Weights of a small mixture-of-experts language model, trained from scratch on English Wikipedia.
Size: 10 layers, width 128, vocabulary 7648, 10M parameters.
Experts: 12 experts in each of 9 layers, 2 picks a token, a sigmoid router.
Training: a variant of Adam for the experts, 403M tokens, 5510 steps.
Below are experts of layer 2 (counted from 0) of a mixture-of-experts language model. Rows are named router (the router's row for the expert), up (a neuron's input weights, with its number) and show model dimensions 0-127. Each number is 200 + 40 x the weight over its row's rms, rounded and kept within 0 to 999.
After each expert's rows: "gets" lists some tokens that make up at least twice as much of what it gets as of all text. This comes from a sample of Wikipedia text that the model never trained on. Tokens count by the router's weight.

# expert 7
router,213,180,156,152,192,116,305,212,200,190,168,298,152,225,193,222,180,200,208,197,219,223,270,165,229,232,233,182,232,189,176,178,185,158,234,190,160,193,148,231,198,207,207,244,164,213,153,179,193,163,142,203,158,133,183,206,193,254,169,214,233,220,204,131,195,245,217,120,198,164,211,191,208,109,204,168,132,173,224,223,200,269,247,148,190,199,202,267,177,212,135,116,300,208,214,211,250,193,199,171,191,161,180,202,229,281,149,260,246,196,149,168,230,166,219,175,215,143,246,289,258,256,178,176,206,223,124,210
up2,149,259,194,251,289,190,157,153,223,240,230,237,237,218,229,164,148,285,185,192,240,161,189,200,193,191,188,149,183,183,204,175,249,211,190,180,175,253,273,231,237,238,231,116,127,192,182,258,215,184,230,160,207,140,145,175,253,259,208,166,184,237,255,198,193,215,204,202,172,204,204,138,216,211,273,212,191,167,132,194,199,214,202,153,205,219,250,217,240,248,144,158,197,236,133,216,227,199,277,211,221,188,236,195,290,159,208,242,200,166,156,271,241,225,245,183,226,250,136,309,205,239,199,243,201,207,104,164
up3,188,148,210,245,219,144,216,227,205,216,220,229,260,203,202,89,199,194,229,232,206,194,127,162,147,178,262,199,188,213,201,159,227,240,189,201,235,191,164,183,164,249,174,210,229,226,158,202,280,203,156,186,150,191,232,204,181,192,160,238,178,267,164,197,201,214,243,209,184,260,219,210,196,166,227,221,147,204,175,119,234,234,245,167,181,91,224,206,284,170,191,141,238,336,171,249,187,163,205,248,196,265,281,182,219,267,145,166,249,250,169,242,210,180,177,226,213,164,168,209,180,282,195,187,133,272,185,199
up4,197,177,142,215,164,189,217,273,218,220,216,227,205,213,271,205,190,245,199,192,134,175,212,181,134,99,183,120,224,255,215,194,180,188,223,179,177,218,205,185,201,196,196,171,210,179,250,189,294,186,181,191,157,179,209,265,260,221,226,188,274,176,116,226,236,210,202,186,106,256,216,146,181,173,250,225,181,126,160,135,168,225,188,178,181,248,206,240,154,232,200,163,253,204,279,211,182,180,246,208,245,196,237,206,231,245,238,130,264,172,242,121,221,182,293,266,235,192,200,254,207,204,168,202,136,252,177,132
up5,139,108,191,229,231,143,189,237,213,181,233,246,170,206,263,186,131,249,161,186,191,185,153,188,239,170,189,165,170,175,241,198,242,89,135,191,142,183,183,273,174,307,143,282,181,182,187,239,224,164,208,106,254,178,170,148,208,189,157,194,209,225,236,254,221,220,179,166,193,232,227,152,191,263,299,177,180,144,164,201,223,225,188,212,232,169,254,253,190,227,189,158,125,177,136,201,220,192,233,238,229,216,209,182,213,200,185,211,203,194,193,306,255,167,140,164,231,182,179,228,255,214,204,195,196,161,198,175
up6,228,152,158,201,160,162,254,188,271,191,196,216,135,212,233,113,186,230,264,249,179,178,181,221,203,135,218,196,202,138,198,208,193,199,193,147,132,247,235,206,166,191,198,152,199,195,285,211,171,161,193,235,249,98,187,161,231,207,164,93,185,240,161,159,207,174,245,209,167,213,199,108,172,159,193,232,163,218,126,188,218,194,265,172,154,223,211,205,211,210,194,174,289,154,239,239,184,112,246,177,210,171,139,160,252,223,262,251,192,129,241,198,188,158,227,136,212,218,154,205,215,245,179,129,168,239,200,206
up7,317,161,200,247,195,200,265,214,232,248,156,130,228,165,212,153,222,236,299,148,261,196,221,231,184,170,237,162,197,181,217,186,188,199,184,223,169,147,158,182,232,257,215,203,144,248,309,213,216,221,186,215,238,210,176,205,227,253,136,100,138,197,253,218,143,220,266,240,165,219,240,190,171,175,177,175,153,180,228,219,238,185,259,144,179,153,222,255,190,133,193,172,165,184,231,207,178,182,205,221,214,164,172,180,266,135,207,203,243,223,270,143,171,160,201,175,205,177,235,172,167,232,194,261,155,125,254,227
up8,191,208,182,281,246,208,230,168,173,201,213,157,184,275,168,204,239,178,257,234,176,162,259,260,193,204,157,146,225,273,187,222,184,263,209,238,251,180,212,213,271,177,123,179,212,161,228,253,115,209,187,199,186,226,213,179,166,256,215,232,190,259,160,221,209,235,190,264,205,194,245,193,198,137,209,180,191,148,85,184,192,254,223,187,167,244,259,217,193,208,164,113,256,286,170,243,195,161,241,202,216,138,167,170,220,179,144,273,130,178,127,268,184,218,247,148,207,218,140,221,155,239,218,208,186,166,198,212
up9,223,175,147,253,264,171,156,141,212,227,159,140,169,197,219,163,277,178,218,147,264,171,160,172,220,103,241,184,113,206,155,242,174,231,157,178,217,200,115,268,226,300,200,124,138,214,208,227,181,232,153,229,229,131,151,263,224,208,201,214,200,220,188,224,188,239,218,296,199,172,252,234,163,197,157,197,224,173,206,200,245,229,156,213,201,194,235,222,209,183,246,142,241,230,146,249,216,170,261,259,197,166,227,179,233,278,228,202,209,221,160,204,168,219,178,196,215,196,164,181,198,203,126,188,223,102,159,177
gets: ",", ":", ")", "\"", " as", "."

# expert 11
router,114,121,172,258,208,275,179,151,159,182,250,187,236,198,222,174,200,205,215,144,211,274,157,230,187,222,168,145,195,246,248,208,169,225,261,134,208,158,249,196,150,170,207,171,280,151,205,209,220,215,276,247,181,211,212,210,193,168,208,201,214,212,229,140,169,214,158,155,252,137,196,216,230,175,203,209,169,234,248,213,254,203,174,173,282,192,168,159,189,118,185,284,199,186,260,179,155,238,136,190,192,247,112,239,176,164,207,199,197,104,170,223,170,236,156,263,169,182,205,177,214,107,231,180,231,215,267,193
up37,207,268,172,246,271,241,244,166,306,254,172,198,173,252,180,148,304,236,184,198,207,90,171,216,220,227,231,177,204,272,183,234,139,203,177,241,118,236,149,249,227,245,229,222,178,143,214,281,229,224,166,155,197,150,167,180,223,208,189,197,204,271,220,159,214,195,174,204,192,212,264,181,176,209,221,216,243,197,158,288,197,225,199,223,200,203,246,237,221,226,198,114,173,211,212,223,231,150,264,215,257,195,165,161,200,270,182,244,249,210,197,211,194,174,200,193,217,235,168,206,159,252,150,172,181,159,103,160
up38,234,196,184,231,305,166,254,193,266,245,164,246,211,266,233,156,254,222,226,238,218,133,219,228,197,164,187,219,160,196,118,227,168,207,134,249,178,245,162,229,244,216,228,273,163,164,183,260,205,232,204,156,205,159,185,194,215,169,175,155,209,187,205,221,243,202,152,209,175,254,274,177,189,226,181,202,200,150,167,255,182,190,219,248,229,167,262,276,242,238,193,140,196,259,187,267,216,178,240,242,244,172,205,175,254,249,171,221,244,256,190,240,134,123,194,108,216,210,189,182,205,298,160,216,136,209,140,193
up39,143,179,202,282,185,152,224,144,274,217,153,234,211,233,215,137,233,128,226,234,250,159,244,235,189,139,255,256,149,177,178,184,242,200,164,205,196,218,199,263,215,167,236,191,184,187,154,231,207,166,179,129,265,142,164,189,220,129,180,238,191,239,234,218,265,231,217,216,172,246,237,150,176,213,212,193,169,176,162,177,182,158,242,212,244,145,234,237,326,187,180,219,291,238,165,238,233,152,247,188,222,168,218,221,186,238,239,239,205,210,186,198,215,159,232,128,249,159,148,299,219,234,193,200,142,182,135,197
up40,186,205,178,237,252,226,197,203,238,208,143,197,172,164,246,182,230,208,243,236,161,188,241,266,150,196,223,190,153,200,202,185,222,211,176,208,169,249,264,240,196,238,184,228,270,134,182,271,185,191,121,193,210,197,188,233,197,185,121,106,191,156,132,153,234,212,271,206,195,236,208,128,173,151,181,229,166,216,191,229,162,259,186,260,151,135,237,238,284,225,157,220,178,229,266,237,257,194,216,218,212,283,123,131,201,221,185,236,247,226,255,200,101,172,273,175,248,247,241,206,164,226,185,175,216,184,152,187
up41,136,153,214,227,288,180,220,160,217,276,154,207,207,241,210,167,283,234,237,202,188,139,170,237,216,130,233,178,143,215,152,200,235,177,147,206,215,241,129,270,212,166,177,251,167,191,158,280,196,248,203,206,241,155,206,203,223,280,213,188,212,247,167,167,201,244,202,264,120,175,264,199,224,208,215,197,209,200,170,219,192,268,204,256,252,201,272,228,242,212,188,185,226,235,179,247,301,161,247,245,263,169,235,201,170,274,111,240,245,207,175,176,183,130,191,186,219,193,171,216,234,248,143,219,161,206,180,220
up42,111,221,147,271,235,193,247,200,278,265,180,244,144,198,211,188,185,203,188,251,210,140,187,196,148,190,233,173,143,256,135,237,188,200,146,194,204,228,225,163,205,246,236,224,153,141,186,265,182,207,177,123,195,165,145,211,250,245,196,190,238,190,148,222,287,145,206,199,202,229,202,152,131,217,211,196,229,126,180,255,108,179,203,288,179,187,225,217,253,255,193,193,204,236,273,260,243,159,230,269,211,183,220,189,255,250,220,201,255,228,244,245,154,164,215,192,249,245,191,234,242,259,235,226,169,179,180,206
up43,156,229,209,289,230,192,234,169,259,240,202,236,165,210,190,146,259,200,241,245,216,165,153,228,239,194,220,159,164,252,172,215,200,200,169,195,175,234,155,220,220,267,247,209,182,191,211,262,223,231,166,113,201,199,180,237,221,196,197,184,194,214,180,223,225,187,213,192,82,251,266,159,112,244,249,182,202,175,138,196,175,217,245,224,183,139,277,216,278,213,176,179,219,274,212,240,239,157,206,285,251,244,271,209,196,303,214,209,200,208,209,256,195,150,191,171,220,188,154,255,216,270,220,186,121,171,166,250
up44,156,215,141,263,214,216,229,216,248,244,196,219,169,221,195,158,243,255,189,209,188,162,187,290,227,157,232,197,192,141,165,243,146,170,169,163,211,232,182,188,240,222,227,178,123,155,289,255,241,244,219,223,226,178,115,231,257,198,196,159,252,149,171,147,284,173,187,273,198,289,256,137,205,256,206,262,171,175,197,237,181,219,251,284,184,198,241,243,199,216,188,200,229,217,218,244,231,187,211,248,228,155,167,190,193,210,245,257,186,180,191,170,142,180,176,143,247,234,132,201,163,277,214,170,206,255,131,217
gets: " |", " the", "|", " a", " (", "-"

# expert 5
router,119,118,179,252,218,284,181,163,149,174,252,206,222,194,218,169,199,205,224,134,201,282,158,229,187,224,170,139,184,258,245,212,166,229,260,147,210,158,253,196,159,170,207,161,281,157,199,203,222,212,283,240,183,217,206,207,199,176,205,194,224,212,225,134,170,207,155,161,247,136,193,217,234,171,201,213,183,243,246,217,259,199,170,168,280,198,166,170,198,114,181,276,198,182,267,188,164,235,140,195,203,254,120,236,175,167,213,199,185,110,172,226,164,231,151,260,169,180,202,182,211,99,228,179,225,208,259,192
up92,172,242,204,241,191,179,218,173,250,265,151,205,171,206,235,197,218,258,215,221,234,135,205,186,200,133,194,153,184,175,157,243,218,176,154,201,167,214,133,246,256,234,202,224,218,172,196,272,168,193,189,198,278,197,181,168,203,210,211,146,221,161,163,156,233,193,204,215,171,198,214,149,166,179,174,163,218,105,180,212,144,209,222,273,205,162,278,289,263,293,176,168,230,238,211,298,308,164,245,281,239,191,204,178,224,247,202,226,263,251,213,192,158,133,228,168,269,207,197,260,171,251,191,209,175,149,180,177
up93,198,206,150,274,222,237,213,147,274,271,167,234,142,229,215,181,199,198,203,227,241,136,161,221,203,180,220,171,174,151,107,228,204,249,181,239,149,263,207,213,235,254,223,230,139,202,305,269,191,199,169,171,210,133,172,216,256,205,218,209,189,193,151,238,272,197,259,219,178,251,247,155,168,193,197,167,214,124,192,248,156,168,199,218,193,185,298,223,243,221,201,160,244,270,199,266,203,161,255,231,233,209,167,161,205,234,213,228,196,222,257,240,168,191,247,144,278,254,177,199,170,283,181,222,155,196,173,221
up94,215,170,172,233,255,198,221,212,220,267,165,211,177,166,249,106,210,216,178,266,229,153,204,194,158,161,251,167,215,205,108,204,183,243,128,196,195,288,150,259,306,256,242,236,182,200,245,249,220,184,144,181,192,155,175,258,269,226,257,170,230,198,142,204,235,194,239,180,147,272,231,147,199,193,213,178,188,181,150,249,225,236,178,252,185,143,258,247,274,225,152,190,177,237,212,249,206,150,276,223,196,187,202,141,233,199,208,174,181,223,264,173,184,178,228,194,279,240,187,219,183,217,186,234,185,149,219,270
up95,199,175,171,219,216,168,255,259,221,208,202,227,155,224,222,136,219,265,229,189,175,161,170,254,183,173,226,208,179,152,168,247,229,218,184,228,240,236,194,224,239,211,248,211,207,136,153,250,246,208,199,216,174,156,156,171,307,152,151,157,187,235,259,169,271,156,244,218,116,276,183,86,216,241,215,181,165,140,59,198,144,256,188,195,229,209,214,191,229,205,164,141,208,174,253,205,215,161,231,192,226,190,248,153,230,198,242,238,245,171,209,202,161,195,260,151,236,205,130,250,199,256,188,230,172,179,204,229
up96,215,225,170,213,268,190,190,175,262,254,103,249,192,215,241,167,208,174,202,248,220,160,175,195,192,136,260,193,153,173,111,238,205,243,91,202,211,322,215,218,219,202,215,246,180,201,219,240,199,219,197,205,200,211,180,188,275,239,164,179,210,213,158,156,296,151,222,209,136,218,244,162,136,168,245,212,171,143,202,230,210,276,201,265,163,174,255,271,254,212,181,208,223,265,227,277,246,172,193,279,217,155,217,187,207,237,210,187,259,208,178,230,187,193,213,180,266,215,222,244,147,241,207,207,165,159,186,186
up97,259,209,160,231,246,212,232,169,267,286,114,196,179,243,260,176,224,227,194,193,183,125,219,267,224,180,272,170,159,189,136,203,149,253,95,204,186,276,206,225,222,247,203,261,176,213,250,272,202,258,164,190,221,184,206,268,224,245,228,205,241,190,150,221,248,206,240,192,123,222,226,148,199,164,281,199,193,152,163,234,190,233,243,258,216,152,256,280,234,215,187,148,199,219,232,228,238,170,233,227,233,193,160,169,213,290,199,229,234,204,217,182,151,186,223,185,250,226,193,242,170,236,197,229,154,175,146,213
up98,197,189,198,218,185,187,243,220,211,228,173,165,182,203,184,133,251,237,245,213,230,150,129,252,185,165,241,163,153,188,163,191,177,276,174,184,247,281,176,204,176,213,231,247,133,206,230,286,218,210,166,177,178,130,145,235,196,118,203,197,215,232,231,155,224,206,179,248,174,232,277,212,226,211,267,228,137,147,202,237,184,243,242,209,268,180,232,275,246,211,240,140,178,240,255,236,192,150,198,219,230,152,223,166,262,336,150,220,194,251,226,164,173,181,190,140,244,183,161,208,212,251,174,253,171,226,225,147
up99,223,195,178,227,256,140,193,226,289,258,136,225,150,195,213,172,279,212,219,244,225,128,232,182,186,135,241,207,115,143,166,237,181,186,127,215,186,247,205,195,259,198,157,243,211,206,225,284,250,163,168,150,224,204,198,214,292,260,182,150,224,230,193,173,188,205,238,203,133,233,226,183,182,190,218,231,161,119,159,217,157,297,203,228,197,161,267,207,205,206,144,204,182,197,219,230,219,187,245,277,251,130,184,190,236,242,228,235,203,247,255,224,205,186,244,190,234,212,218,232,123,256,185,182,123,169,180,219
gets: " to", ",", " in", " |", " the", " of"

# expert 10
router,198,263,161,237,194,245,267,277,136,197,154,111,144,172,197,261,200,177,162,185,188,225,160,230,172,240,258,203,222,237,212,245,189,210,252,173,223,194,243,158,139,196,156,183,254,237,181,170,186,218,212,248,242,166,218,211,115,199,165,230,174,155,223,286,174,244,173,208,204,182,200,267,179,181,264,222,233,212,176,226,179,282,180,226,276,259,135,197,189,200,284,234,183,209,219,254,176,245,199,175,214,266,202,173,134,132,175,195,190,196,244,230,226,224,178,271,159,121,192,202,217,122,219,171,193,176,293,217
up18,227,191,201,225,272,205,226,157,249,237,205,233,164,257,205,204,231,162,269,255,229,143,188,295,192,126,252,167,193,110,155,203,222,203,168,179,213,217,229,224,273,173,173,271,234,151,209,280,217,172,198,155,201,163,133,257,194,212,181,202,212,238,216,189,224,202,247,182,203,203,204,216,197,226,184,112,285,212,173,163,143,288,210,167,185,208,285,212,225,202,212,135,241,247,161,252,210,159,186,186,211,231,248,216,232,212,197,238,159,235,198,182,147,193,290,168,217,252,203,147,166,221,176,196,153,230,88,220
up19,132,185,102,237,259,240,246,214,228,200,149,176,219,240,297,158,202,157,259,195,149,142,212,187,178,176,207,186,145,149,87,251,196,228,210,167,163,268,137,223,202,191,227,225,150,190,308,248,211,249,213,179,201,164,201,268,229,225,240,182,292,228,168,253,197,232,174,244,153,247,213,161,221,190,130,220,218,131,194,141,196,230,197,147,199,208,230,214,236,188,207,136,246,212,228,230,261,203,204,217,235,158,209,186,189,242,230,195,175,252,213,170,228,184,205,163,263,179,196,176,165,246,180,201,159,112,215,229
up20,166,198,179,222,254,125,204,230,233,215,155,214,198,192,230,187,257,282,279,234,157,171,228,214,180,152,186,197,164,181,150,268,203,246,172,179,191,236,205,260,269,266,198,198,206,171,276,240,155,177,124,229,317,214,219,172,211,234,185,237,232,172,208,188,214,205,194,226,133,203,228,179,127,149,223,227,179,184,118,180,236,204,147,110,215,161,259,261,235,212,149,198,270,283,228,205,211,197,263,190,234,205,174,177,164,201,165,240,168,253,273,241,157,197,245,146,214,215,189,208,205,210,204,153,194,281,155,200
up21,130,176,183,227,279,144,179,164,225,198,178,202,130,259,181,154,253,248,187,241,184,150,167,168,244,190,261,176,188,206,155,137,177,209,161,237,148,186,239,157,227,250,276,193,208,258,226,230,209,195,167,184,259,183,210,214,166,297,212,161,214,197,244,128,253,237,198,256,88,172,189,170,170,160,198,237,192,190,259,221,133,235,223,212,196,191,219,212,265,223,107,205,215,291,174,229,219,160,240,233,222,194,218,198,175,227,202,177,234,158,109,230,200,195,230,143,233,232,162,272,219,272,226,180,176,204,167,164
up22,227,234,190,293,253,173,206,270,207,202,161,214,218,209,262,184,257,188,220,263,199,149,188,260,200,181,198,138,125,200,168,255,133,241,178,278,164,209,194,236,210,262,214,251,217,233,171,294,174,234,260,121,201,208,158,172,193,215,209,246,284,198,163,233,170,237,231,212,203,256,230,226,169,157,222,208,151,116,222,121,153,213,211,216,216,212,284,220,222,148,196,212,210,227,184,272,192,79,219,226,214,156,173,161,165,267,149,184,234,207,225,213,193,218,169,209,237,195,186,246,190,235,223,202,167,210,187,268
up23,223,216,161,264,321,170,152,221,224,245,175,193,157,225,195,137,143,221,190,271,214,133,183,141,195,192,193,218,166,206,147,256,240,209,151,219,142,225,177,194,186,275,192,232,194,200,205,298,180,152,210,203,216,218,213,234,245,169,196,183,232,211,177,198,281,156,185,215,224,196,238,129,210,185,153,156,148,169,211,200,118,187,168,235,187,204,312,202,182,256,181,221,177,230,220,274,200,152,305,240,218,202,254,114,198,215,260,216,208,219,227,200,257,199,206,164,254,260,196,210,120,226,175,181,159,197,203,172
up24,218,173,177,229,215,283,254,201,243,288,212,215,150,256,247,144,217,217,255,254,233,187,227,242,234,136,272,170,154,163,179,222,211,174,156,185,267,247,232,203,194,238,198,151,233,277,188,252,204,212,149,146,203,148,157,208,207,147,141,164,168,170,145,141,202,217,262,181,193,247,239,178,208,231,222,192,223,188,154,207,159,214,229,275,237,196,247,192,216,151,235,124,185,206,176,202,150,116,189,245,222,209,186,154,209,290,235,215,115,209,245,179,206,111,252,172,192,201,168,155,157,230,159,174,135,178,198,200
up25,210,192,189,220,163,195,206,184,214,330,135,206,184,213,214,204,216,206,210,259,237,186,200,194,192,145,202,172,170,117,128,201,191,187,119,175,234,224,238,267,303,160,253,219,232,250,176,268,170,149,186,155,277,161,234,196,272,259,252,239,209,147,127,227,224,221,239,189,212,206,222,159,198,215,163,118,210,162,197,218,172,212,159,208,181,176,242,238,209,196,208,185,212,156,212,221,252,165,260,299,256,218,172,154,220,236,123,222,152,188,199,141,202,167,213,158,239,236,152,185,225,224,209,131,226,229,142,181
gets: " and", " ", "ing", "ed", "o", "or"

# expert 3
router,170,189,184,193,121,230,204,192,158,213,148,197,204,230,182,218,228,182,262,184,251,188,138,213,140,245,303,302,144,170,212,184,182,183,168,190,257,235,123,253,235,176,188,215,215,165,215,211,243,204,181,182,173,248,185,171,177,202,172,221,196,273,156,192,157,233,215,192,245,246,199,254,192,209,325,153,244,156,228,160,186,210,242,191,121,194,249,164,154,241,218,184,109,209,146,152,154,180,207,220,210,264,218,221,283,181,197,126,223,214,217,173,255,225,242,221,232,223,280,185,164,241,184,220,200,273,221,241
up18,157,205,195,234,213,126,180,216,224,232,222,217,174,200,228,150,221,256,219,208,186,153,82,169,219,219,195,204,202,202,198,123,144,256,122,181,138,255,249,131,188,245,255,195,207,136,219,260,194,233,232,138,222,198,156,152,232,143,217,240,205,188,204,219,279,195,174,240,165,238,195,143,186,240,283,229,139,204,171,198,165,228,178,200,211,248,219,188,220,232,173,190,241,213,182,238,238,129,188,238,289,199,210,218,217,242,230,194,170,149,228,237,275,149,255,178,256,300,153,263,199,227,186,199,129,177,225,190
up19,199,248,177,240,246,145,220,156,212,220,206,192,193,219,190,197,295,256,243,218,212,180,254,208,165,174,222,168,165,193,182,228,223,149,221,182,161,156,185,230,264,208,230,165,155,170,249,201,187,221,187,86,223,213,189,225,168,229,287,261,185,193,202,198,222,239,162,226,208,200,199,166,151,251,252,212,198,96,202,219,120,220,261,220,196,200,204,168,260,228,223,94,208,304,209,233,223,173,246,187,220,293,237,208,261,266,204,164,151,160,204,154,205,182,187,198,236,234,160,154,213,284,210,283,159,173,230,162
up20,205,177,238,207,177,224,204,147,203,212,207,220,200,181,234,129,238,249,236,240,209,159,199,159,253,146,187,171,130,280,190,214,285,233,214,218,247,312,198,222,215,237,178,194,184,250,163,234,305,250,229,189,190,137,162,243,175,177,121,240,168,244,212,166,181,210,163,217,215,234,206,168,242,171,260,243,200,164,119,200,255,202,228,249,216,113,228,239,300,204,203,150,167,181,177,262,245,147,189,206,232,136,127,227,217,228,213,153,256,255,242,200,271,172,159,167,193,190,190,214,189,217,227,225,219,199,248,213
up21,180,218,151,261,178,209,187,185,246,239,221,189,126,269,263,218,199,249,244,212,266,158,194,249,212,126,228,110,141,217,116,217,146,154,183,243,232,263,179,175,195,200,241,200,151,246,206,239,209,146,227,175,193,174,239,227,221,260,174,160,191,167,146,161,196,210,249,217,154,169,289,152,225,180,129,179,207,149,199,197,229,231,153,225,218,160,254,200,203,217,214,238,199,182,174,208,265,107,301,246,245,188,154,157,195,211,163,225,146,178,233,168,221,163,275,113,208,237,183,203,165,224,179,241,169,169,204,194
up22,188,163,185,255,191,276,225,199,225,222,183,201,224,174,304,163,170,173,257,156,279,195,151,234,195,171,220,139,202,211,249,217,236,191,153,193,126,162,165,200,220,251,124,211,178,208,289,200,195,240,141,205,171,215,224,209,224,256,191,135,209,123,160,100,213,191,181,162,185,248,199,125,192,113,144,178,146,110,183,229,209,160,166,108,192,154,254,229,217,185,143,180,242,275,226,234,181,207,236,220,219,221,183,175,223,227,214,261,167,227,196,141,178,178,220,225,208,179,145,186,199,185,160,176,207,126,203,205
up23,268,239,176,207,217,243,187,184,234,224,129,199,125,190,233,206,213,229,180,213,171,170,230,194,128,200,221,221,158,274,115,209,191,195,176,192,170,223,154,233,192,200,204,235,210,226,198,248,178,251,206,217,189,195,230,197,283,272,176,149,215,167,157,205,213,150,230,193,205,186,218,70,200,204,207,177,171,182,221,263,139,237,247,310,249,153,224,273,213,173,133,166,207,213,246,260,232,193,191,277,232,93,217,164,152,201,187,198,252,188,179,241,193,185,239,193,246,298,219,229,150,253,214,196,186,137,221,237
up24,165,244,222,181,245,174,177,126,239,184,168,230,183,172,191,172,173,203,260,257,227,193,265,175,179,168,226,197,198,154,187,259,215,248,124,223,187,222,242,254,266,237,204,179,196,194,256,204,196,194,78,182,185,142,232,215,252,237,208,180,243,162,203,166,287,192,250,203,171,184,183,120,143,198,183,273,199,138,186,141,131,178,218,258,184,146,242,268,265,253,102,209,188,235,185,235,306,193,257,226,217,214,224,217,189,192,234,196,218,244,139,183,235,193,213,147,215,199,200,260,204,232,170,180,249,188,160,164
up25,175,149,156,256,184,232,222,194,255,218,146,227,210,184,210,170,286,214,254,267,205,194,231,232,231,82,250,169,164,144,202,302,233,198,153,179,249,249,243,225,277,248,210,271,158,219,209,229,192,236,216,161,219,201,207,160,240,161,215,252,225,223,185,174,218,194,222,159,189,228,259,175,205,198,168,256,148,122,171,267,160,209,161,212,232,197,249,223,195,210,152,130,198,274,176,197,203,165,203,213,228,117,196,201,175,236,205,256,307,201,192,211,211,178,284,204,239,196,192,203,199,238,235,275,184,267,231,203
gets: " by", " at", " with", "6", "4", "3"

# expert 2
router,191,229,213,217,140,169,168,202,224,298,225,185,230,201,198,227,232,179,220,235,222,199,182,233,255,199,154,277,210,192,199,240,199,217,182,168,128,259,185,167,194,134,176,148,190,188,189,189,203,200,114,220,228,227,165,240,176,170,177,207,235,154,201,236,255,156,294,236,191,253,216,165,181,187,227,262,282,203,133,181,237,154,208,247,210,169,226,198,208,295,128,191,137,247,199,222,190,178,273,243,259,193,175,176,119,176,133,170,141,284,247,171,191,188,204,217,206,256,103,172,190,228,193,206,151,206,222,286
up2,201,158,179,209,205,198,156,165,254,195,178,166,150,214,211,207,216,190,245,245,235,174,156,172,199,166,249,125,160,241,166,172,270,178,204,152,122,176,240,137,203,186,175,243,196,134,224,231,181,235,111,113,185,224,176,259,138,237,178,232,200,236,142,223,212,237,160,153,170,298,215,204,204,241,199,229,117,199,196,219,141,183,183,180,173,118,212,219,309,240,175,151,200,231,243,231,197,197,330,193,225,249,220,134,221,251,225,212,177,228,179,236,173,206,172,220,246,214,179,190,153,234,208,209,195,175,120,185
up3,202,193,145,225,193,133,285,208,201,207,178,271,207,232,209,163,184,234,347,237,138,170,167,231,132,185,190,212,168,157,189,210,146,238,188,177,179,207,221,223,232,239,187,261,284,133,202,223,204,163,133,164,325,210,224,203,169,155,174,205,246,209,201,254,231,235,190,245,213,213,200,185,242,118,191,138,174,173,207,185,193,262,208,273,151,196,232,208,220,241,200,187,206,200,236,198,243,239,243,259,203,218,180,167,250,294,210,177,174,201,170,160,164,159,202,211,266,259,145,262,180,215,178,205,232,247,166,185
up4,207,204,145,228,278,205,131,273,205,197,199,195,223,192,219,117,240,262,190,208,218,172,120,276,162,181,196,135,159,150,210,231,126,160,167,226,212,199,174,188,204,217,235,267,244,239,235,244,188,230,191,207,238,168,179,234,296,244,188,126,153,154,227,165,169,205,266,283,186,261,153,168,240,118,234,198,199,195,196,201,185,215,242,234,153,221,224,225,238,152,158,217,183,100,185,222,178,225,224,263,209,175,181,171,235,204,213,239,205,252,258,148,178,205,212,182,219,253,187,171,142,230,155,118,207,255,187,151
up5,156,276,195,244,202,164,184,221,236,217,179,210,199,218,196,150,208,258,216,187,177,173,167,162,175,181,222,210,157,306,179,152,195,170,169,207,241,194,205,148,195,289,241,173,244,172,174,218,185,253,148,133,202,168,177,164,204,179,133,144,207,296,176,288,218,196,134,189,163,177,216,185,174,268,286,272,79,201,193,151,270,201,216,259,167,196,171,171,209,209,196,228,177,190,237,214,237,190,195,214,204,97,164,192,213,250,249,236,199,199,168,192,205,184,143,256,258,245,242,231,215,276,163,230,158,171,221,195
up6,234,261,163,237,272,208,152,208,223,183,177,193,227,229,195,147,254,263,232,194,256,150,166,240,170,155,215,165,100,214,184,154,194,227,118,171,237,249,161,269,273,246,233,260,190,260,132,252,249,254,265,219,211,180,170,193,271,287,202,143,194,239,197,190,156,236,172,221,205,202,188,134,236,241,262,146,164,193,196,239,216,179,211,168,236,182,196,232,160,121,215,155,189,158,255,248,218,190,225,257,188,180,220,160,206,303,179,213,250,240,164,165,244,140,197,200,244,183,181,187,192,203,166,150,194,200,212,197
up7,215,197,167,229,222,183,247,204,271,199,162,180,171,197,158,198,234,199,211,162,244,160,212,157,231,172,273,222,179,218,173,230,168,118,179,247,161,184,183,196,183,312,203,227,224,186,181,238,234,220,106,162,206,144,136,187,205,243,255,207,168,249,256,168,189,173,268,167,149,156,282,165,149,169,156,217,174,111,201,200,208,173,166,220,255,249,258,229,176,255,271,181,215,212,194,216,210,171,215,255,202,189,173,204,285,258,285,241,157,112,209,164,220,195,178,212,254,176,181,190,203,250,189,153,143,114,190,217
up8,207,222,165,241,188,201,229,228,223,276,198,195,199,153,210,211,185,222,211,241,207,167,238,175,178,217,258,153,165,188,193,189,184,150,200,154,143,159,83,203,217,203,318,191,159,193,131,284,235,227,106,169,217,231,188,250,180,261,180,141,218,202,269,267,251,184,181,168,207,258,159,200,173,233,210,163,215,176,213,209,154,141,192,185,253,89,184,234,221,224,204,123,195,292,271,258,259,175,239,200,205,210,206,148,146,257,232,169,206,224,191,192,184,142,212,193,248,145,220,236,152,203,210,191,197,200,197,157
up9,236,173,224,212,185,200,210,209,215,209,227,186,183,216,272,171,262,198,226,184,190,177,127,276,193,98,228,180,169,161,162,277,179,209,203,222,224,221,224,231,185,202,302,210,170,182,239,236,190,222,212,219,251,178,189,282,205,212,239,201,251,187,183,210,228,268,255,253,222,240,198,151,216,206,200,115,225,159,214,216,187,268,178,185,165,226,207,212,114,170,174,155,303,205,192,267,156,215,294,267,203,168,167,166,170,181,128,178,257,267,242,152,180,186,215,122,189,183,232,258,156,209,164,192,208,245,174,282
gets: " was", " is", "s", "es", "ers", " are"